Experts of a small language model.
Size: 13 layers, width 192.
Training: a variant of Muon for the experts, 385M tokens.
Below are experts of layer 3 (counted from 0) of a mixture-of-experts language model. Rows are named router (the router's row for the expert), down (a neuron's output weights, with its number) and show model dimensions 0-191. Each number is 128 + 32 x the weight over its row's rms, rounded and kept within 0 to 255. Numbers have three digits each.
Before each expert's rows: "comes before" lists some tokens at least twice as common just after its tokens as in all text. This comes from a sample of Wikipedia text that the model never trained on. Tokens count by the router's weight.

# expert 4
comes before: " the", " a", " his", " he", " it", " their"
router:144111140145085114084138156139082108191165150128111117088149127099061143147174074138153137084079093115082069114157188127120123173157120134108148142077127067096087108148174181118160098094092051142104129105174084150140174168162110138084131085145133085182164139089128124182214143097123141147128207174162148125107166135140148171118106088111103082111155128137131092128167108184082074128114116114105093180169110104177144115100118163130127156151103129190091094137125140119173142091134125105144139134146102147104151179153106116160085153167127204092153089131114139118134099149176092063
down0:142094093139098129127133195180131176132143141134119088091108079134136136126121066160166104117116125146132168110227159147147118102053155117160133115141130095171141081119128104116076072106089080109093108148196124108106105137127153116087170171119170146114148085111076141147103091174169117184128191170133076125109138095101168088126094117088131130117255111089156139132098108129121167117132095078156179152108066118114071119132131146182071140114140151134172127100137097118113156115125135178141119107186122199128114217129130135114162127118115106110131139082111100130191091147135157149
down1:122091112106177092122125100168130100134137035123149145181139114138141065090094148142121090149130123118136097157173150149123117114068115090164124111129163167140079189172152118157136068169127137144089157099124091087152141111085117101175070085081099077146128144159115105131179177081098055103107109120106113109145104081100129119125156130177169143154128145132143108119163124143153124154116104148169204090128132132082146162110070181103116120187110120148142112108097129122131165139119165112080113111144176119181168187160088194100137162207109161076130075163129108115164103127138230122
down2:150106116090185092107111132147114141184161149048112160146069130111140128127094136160078198133102139118100143088152084161153131130212140120150117149141140091139191077102182088156131106124112124120096186087155154158168067194104133095160168192120109119093125163080091084130161101095138126130206100107150149186157144120150165133135146132095122111115131102131135126169126140048132093153098122122107108167134162130051134096124072092151123180131068133115089107127099126135136156127172137136091098096111164227146195110128081129122134091128079138138141119182069144140148118093107145136
down3:110108161140121121105133028136132104107111145152074125144158104151140116149105099122139057172116153155175160133152136126150171122104150148131126164215110182117068110083094076140078139158162122104087144157104114142148088093135099128137121151164081114123091080143067177150115105125129131079189147172134112124158116163068088157154136098105130111120105164107136116148161122137147171130108169083073149135125197084185107125177124072088156145161097130146212137101177147077096088152136129131170181142049094161136059111116177130119162185095143151133173134116119145108082124115183106108

# expert 10
comes before: ",", " of", "s", "'", "a", "\""
router:131084170136075127086172170141070105121169102124167109108120063080125136191147086138136155115077116084101197137213131135149100160138121116105164133097157124152156101193175099125163129089108153159081134115162109104162097108117185167047142110086124092121129115112092120152103157083103132146119146178150171158149148135124151150130100099160118171109154162073112116082140094188089042122093085163106083165117121119103089135150074099106159086115172141174116132163071146179093096151124119130122129140170121122138147142124170204163078180163148108107097128147106172100114112124181112098
down0:127044062121087136123101179146149163121089101149143149137085131121143073106127123124100140139152140146121178114144125116086186120103138156144101137088102142161122119105201128135074110140092099117090115100156135070060080119137200107094185185072173119141148136142100156199178157118134085147123136179067171131180183103096138127172133142090086160119119138132125123108162119133160132082134072090176150164163086136152104112131147068114143162136169138137102087087125057147147186143118128130127160133035133140086161177130166148131159155141112124129154132106143055104181136170089131089
down1:175110163079122021059173065126131143124102147081120154173056112181135141103098090159121138117096140122164152114147164122132150167136127166108144106194148190161083183098111153152119107163134113136126088114146067139161106093130124122173152118163090177169074133117140119091096131127115110086172115171140082111174097122131050122122147120138092053094171101112133093130169128111136127134158178149144142153116098139134186123186120156077094097164130152130137097091118151113148135102128143109111159121151124149175140161124089166128175145199164119124157123166141164082113125092042075074
down2:162180200144161154145124147133128113148188168089067091151171142184150105104117079149121146143103123121128087171168095223112110151144134127199136100117118090078135122070125106085129117168146153137120116150108096143103131072139096101092154115178126059133161085115139098066105102125096132147158089123124166167183116155131131116144084117198124155114112128136135146138134135108162095089161121134064158111107079118121144127120138150101114182156091132123154147104148144101149153135130163118093115118120101147165113124200137152131150081152098086147087050118147218156158052124027167098
down3:079091134167130092120145029111158122141143136100113133119081111135099125092047100141083085183102151165151134130142156127120148094159157144076134115093164151146146104080113126130076171079143150133082090141121113181179142111197127105065096124140054140106117146122134110135140101140168179092085121129143141130077091168125095076097214147120144143101086157111176104172116134149088143115138174100096146078166098175163152170126124122148159161154114131166192143145137190123153135142178107088153130114111123157123167109148223107146132154059098118135071145141096156147121150137188087102

# expert 7
comes before: " the", " a", " be", " an", " his", " been"
router:193090143104079131073109181152067105155093143140078166120137113079146110125203108135096088130115126125083100121125142114138094117078052149113105139105160102097095090170164125162172136166153115097095094108140140114130157147122148108158137135131107077160098110148121126173168163097130134106129188173174115147162130135100164179204122121104136139129158150128104095122074131177079142129112089180093097168081197138152170144109112165105075183224121119144119124142106112175126108151144084113139119158146111146161110128069181102171091107111085105148124062149050088130181143148160103088
down0:189173158152091157136158131210126155110152115089132092144094090130099097101114098134098110132153126142121106122166143172104138130153142075057144135143098063089126139121155097124106140093113073145079129113146110159121148113164170132119163200122149125097141112116114117119113104135180083173104234141116120121099123080137148155108114142105205089063171119099118162118121113081155089125075174113171194147167076110130156125136130129164091098111151180150199149082143138097103113131147131122070138119162132129133175209116169034127176133116067089187149115117128104105166096131102133150
down1:169081125108192058090129052159181108158159116162133161169093130148146121104075136135108109139072184064102128113101179107132162172109137127139147171139103094161110149120086140174110139168127119117146150139164108094112122078070099075144085133152133169175112139089142114093076155110139140130111144132143065141224081106126112130086195127129121173168182118089158148106123082131160123134132113129122118103131097092132085179159053129047147111175144099079165083121108117085112181159159146115125136123117115119137139155137108185119158087197189136112140137157143119130134173142065168140
down2:153100134083162147162057142095115101143171175123075130105131193135137099163116142138140199146151099153150166133154171141106067147108129087185121154129101132101129079117137108180094130109120144121112167115176169120155125135175119068070093135125086102188147146136108037112116147124142181168084124122151141096156102123109157114141110168104161107141099170142096131049137180076087058139197153128120161187088100114077136143121087100122079147114069149164121052109082142117173101142162159148090125162084090185139124105194145176140122111124108127104136152116142147129175111092131167124
down3:134084163138100120132173056124185148141138182120181127160171122180120091140049161090133095159144113164151108143162146133121186055159099152142162094167070162096093129122140116119118136081115142100059086141102140178156138122118113157110114159093119126097069125144156156145168124114132073107161134123125126111144066162092094113104130133135109105150118128105103070147117179176106162117162187051088116087120155138102156152143123119130159186108091083148199127128153147047170098106155172083111149159137095167152090139127146203136186159078124133127129122129127146094161151065062137116

# expert 3
comes before: "-", "|", "\n", "s", " The", "=="
router:151169171097088090079157181168084101158136115120192144122137111080129124140155140120100095152094133110121160102109131116094150171118106172114152132071145154120092181152175063097164120122117139129097177077184107108082130081107188125157147094149092104134138140133145170071102157086135115130135061176167106171112137102159174183120106121110166120117147082166069157164111180159094111173060080100084077141138134058160163123111101092113150095127165081141107150145119127144121121101139125138147177101130044124117136157116065122181082103152114152154123165098161165123132081081166081172
down0:128137090102067124100087208170128124099105102179182146153108126072110116151119128157186133199181119118084141130120152134081110150128154112180154101144105128144128116089134142106139124132133061081076125083119119208152114133091070157114180103063150191107171082155122066123110083116108172161147176087203129089125160115105142145139081208131090155134120131093136033144131129109143115147110116135135122134119087144147130124180165153125076136091186148100160163115126148126111131097096146142139097154086172113114165199186136129158147107093126187147116097102066152140134110105133116110
down1:127115124100155032151150076134198099163120093150102175124093168177119070100069168136168073163091156162165133150110134157108168054138149150150111110146111108183095150133096139149125100137110138073097143129121072092127112160125079134187118156119151107144112133104141167122142083107118141159146141132172149144132101105078121145062172069096164116080152146067136109086186071108156143151180131133098129133105139126103145165174131124134152112145163142135177131094119181118118152066111135085183099140158127098164114142106158211033126146120149105128164146140201131113075156093116136096
down2:114163190096202139117145173112134166120183158091113143120125186076152070136097164164083143082115102142148168122106166133122111233158090116199094167116117073192156107092122123118111091139130136140140116131187121105153103129111134096109094111114099085139151081099141080141103067121086136145170105112136146132134136173161150103099071074132111100128044185103132141128147174114127186078090168124124120082088106111091137093134134154084126131130104172168132129140122153093170175180106143138146109133132121131160100109176114150125172121115142152163121147112064237129130071105096147120
down3:082145166148103068093216023118157173157108144069099133153133132115151116112065100174114036128128133126109159167172130119161165094084126128106141109178099135113093117072152097149096165102062080135076125160140152185219093159159100110142135142128129129094120129137111123146144103129169146134126099150129144148127099169041075148127118121168093087147101147073159099084119108157159127124115158117077132089126170131108127185181172109148134153104071127167210150100154143104139099124155190107140134113123122164099121131181163110129178177079147125137119135127137161115130127130154119116

# expert 11
comes before: "\n", "|", "-", "==", "The", " The"
router:111196175140129087082203162132103095143129111126117098118138193086080118122158134129118101116087114080080148122108116114075144159110101141109179185083186167146120144118177134119178125158163149150123149092133163115099120124104181121143107138129143083096164151127169189117131157076132089140135132169197107166101152125151164183115109164110156113109167093158094191117110064171097124150082078178103092164174098086141161062132112114118160156119184121156105103159171142113065146101133151090182183080116084114120149071104101138172082128146125151119195142115125127121092088102178123098
down0:122129118185078144117093168195135152085162122094125132138131141115105083143058111149167049129100187124141152131097154103125096148123141106116107183138035112201178154113154149156089078085141123139088067123203134124094119132142127144104130181135181088069163149166139103165118120107167061180150207121185091146101120126152103105139082180081115113100174065104178114127121083139137081095108107158104181110155094153109152135106111133147152147101121099119177130115124153093153173150136153117154162150130153174083112151100119159121142148123072127115103063142128126101187113168100131123
down1:103022183127224091141131125150102123140146107141139177154154152100128132100136147133174149104154157140146091119157137174165146096117121097094098083151141134132145145179135111116135125184177129104098183113045166114115100114104115107136181112122128039165131109114110143124138155153086093118156166110077112149141140086154082146159167137151142153196097114051108117108099151101169118150151143153106133136127142098073092199191075094147171140089120085111078155115145156183126139118108139140131076095150079132141160132082094145123125184131078097122172052133162136119109171076110105164
down2:147130202105157140136110159088131149126117161099098135083129163157132098153129090191113176125106115180153132094174097169141137187155087072197120092131061123151140109131176131147148124152193126124131113137074126092122105166144121098095114118095111092096173153126140034118110060116147128135166051093126143167147136128155104154139088117102081098134152140123115153096168115160098152121206122148158154117111105129143146025134134164134111122100084082069150130169114081203160164180154167124085132152179081181152142131136099141100141122154157076140097097108133136140121127058075138134
down3:095113143090123072084202015133157079085115153149101124182138115146123131148127087115107068151138087161153132122138139156197162102102139126096103166166089141131136110082130137132108152124179101156111076135177160148168086158201113168119155161138097095135083145125146147183091126116118129125182123109113129099132075146100102123140148146133081080160097181105184123155133119174102210113080174106049134085171142134126157168191122078080142151132097133123183102141103135073127080133174169133155115114114139145086109124121173162139167187076086129112170118137103114112112118100145135126

# expert 15
comes before: " |", " ", " 0", " 1", ";", " 2"
router:120188179168105120079130173088094096160148145163126182121102116072135086109165130127148157123092150107108164150087121082170109142106114092132156147073159106116105145153176084087146187132099149113117144084178162142114104124150132144104140159155110087113080138166140082082117174078135090162117075176155103163089127149165158181139094150104131120165147145119127165059152080181099117122081080119091099153086126138152079186127080106122123073153139094121117086123104120059085183162183129134147184088138104124189146104106134188171074112159090110177134192136122136118107114129168117076
down0:175095126152127183098155134163155146126171156115136154151106098146097097126077102142137138086067062097110122111169142110071141127111129073178123084136080161157158074170180109158113113094182096136126088149183103140099135095146104074088105118139062117154112074069129107179138137132148127094144154127126111135080146068129167089084057147049141158144149115163150158169145168123109123127121077090151109158136111164150158141148083131124081219069124157140127118178089130121138171186104175140122165149156132152106174173163131089172159123093174096135110133095104161112144085191150128129
down1:094072112098155121137101075177199097130139134119105183137196098138086127071054123150141147159112173109124083149089118154138193128160127051116169124109090116097195144073124135164163080102204112139116177133153122126167113137108171147186112103094104148162128103123121140093127118101160164147155112146065078157178085157150100133118148076184095098175145121127116137160100130148133124095174068123084124077148090162098112188153143127132135096147114189102113154141120090096085123102133182154146107132110118148164119165064120107138183107173118135114079122142163188134120159081078127157
down2:094133172130168136138083172079135162131194120119100105089146150167187076092115103122080126095193149147178119157161131149151134154113138102198152145111145103083126083154147141115170103165198118129076178123129095103129093124148121113118075134130146061106131098152158034125058108076100086128094111142146093120193142125108140089160083157145136098170090188156110116090168141128137111124192148132135105138118084104128149130096119154140113180148077102161171090070113148103090171163146174173146120097097128164122120091189146155116177087099122144148118147131120211129093116089076129138
down3:087093149120110086106182096108162109078101123100186135136140134131160168110090170157155085142136181102184108158197145161109136049097134137170139144120151127123119144080153153155031180075103127127092092123144115103138082145130154114123142133135139135146119121079047114099087099130101150148187130161182137125141142128077105176159112151103139081133106151185077079085076132161122153077144135120091131134141138155104210078147195134157169141124071128148160142121154135135107141128172082097137110146060141186119119152200120136190116176110087128107106112078123150091174095156129134123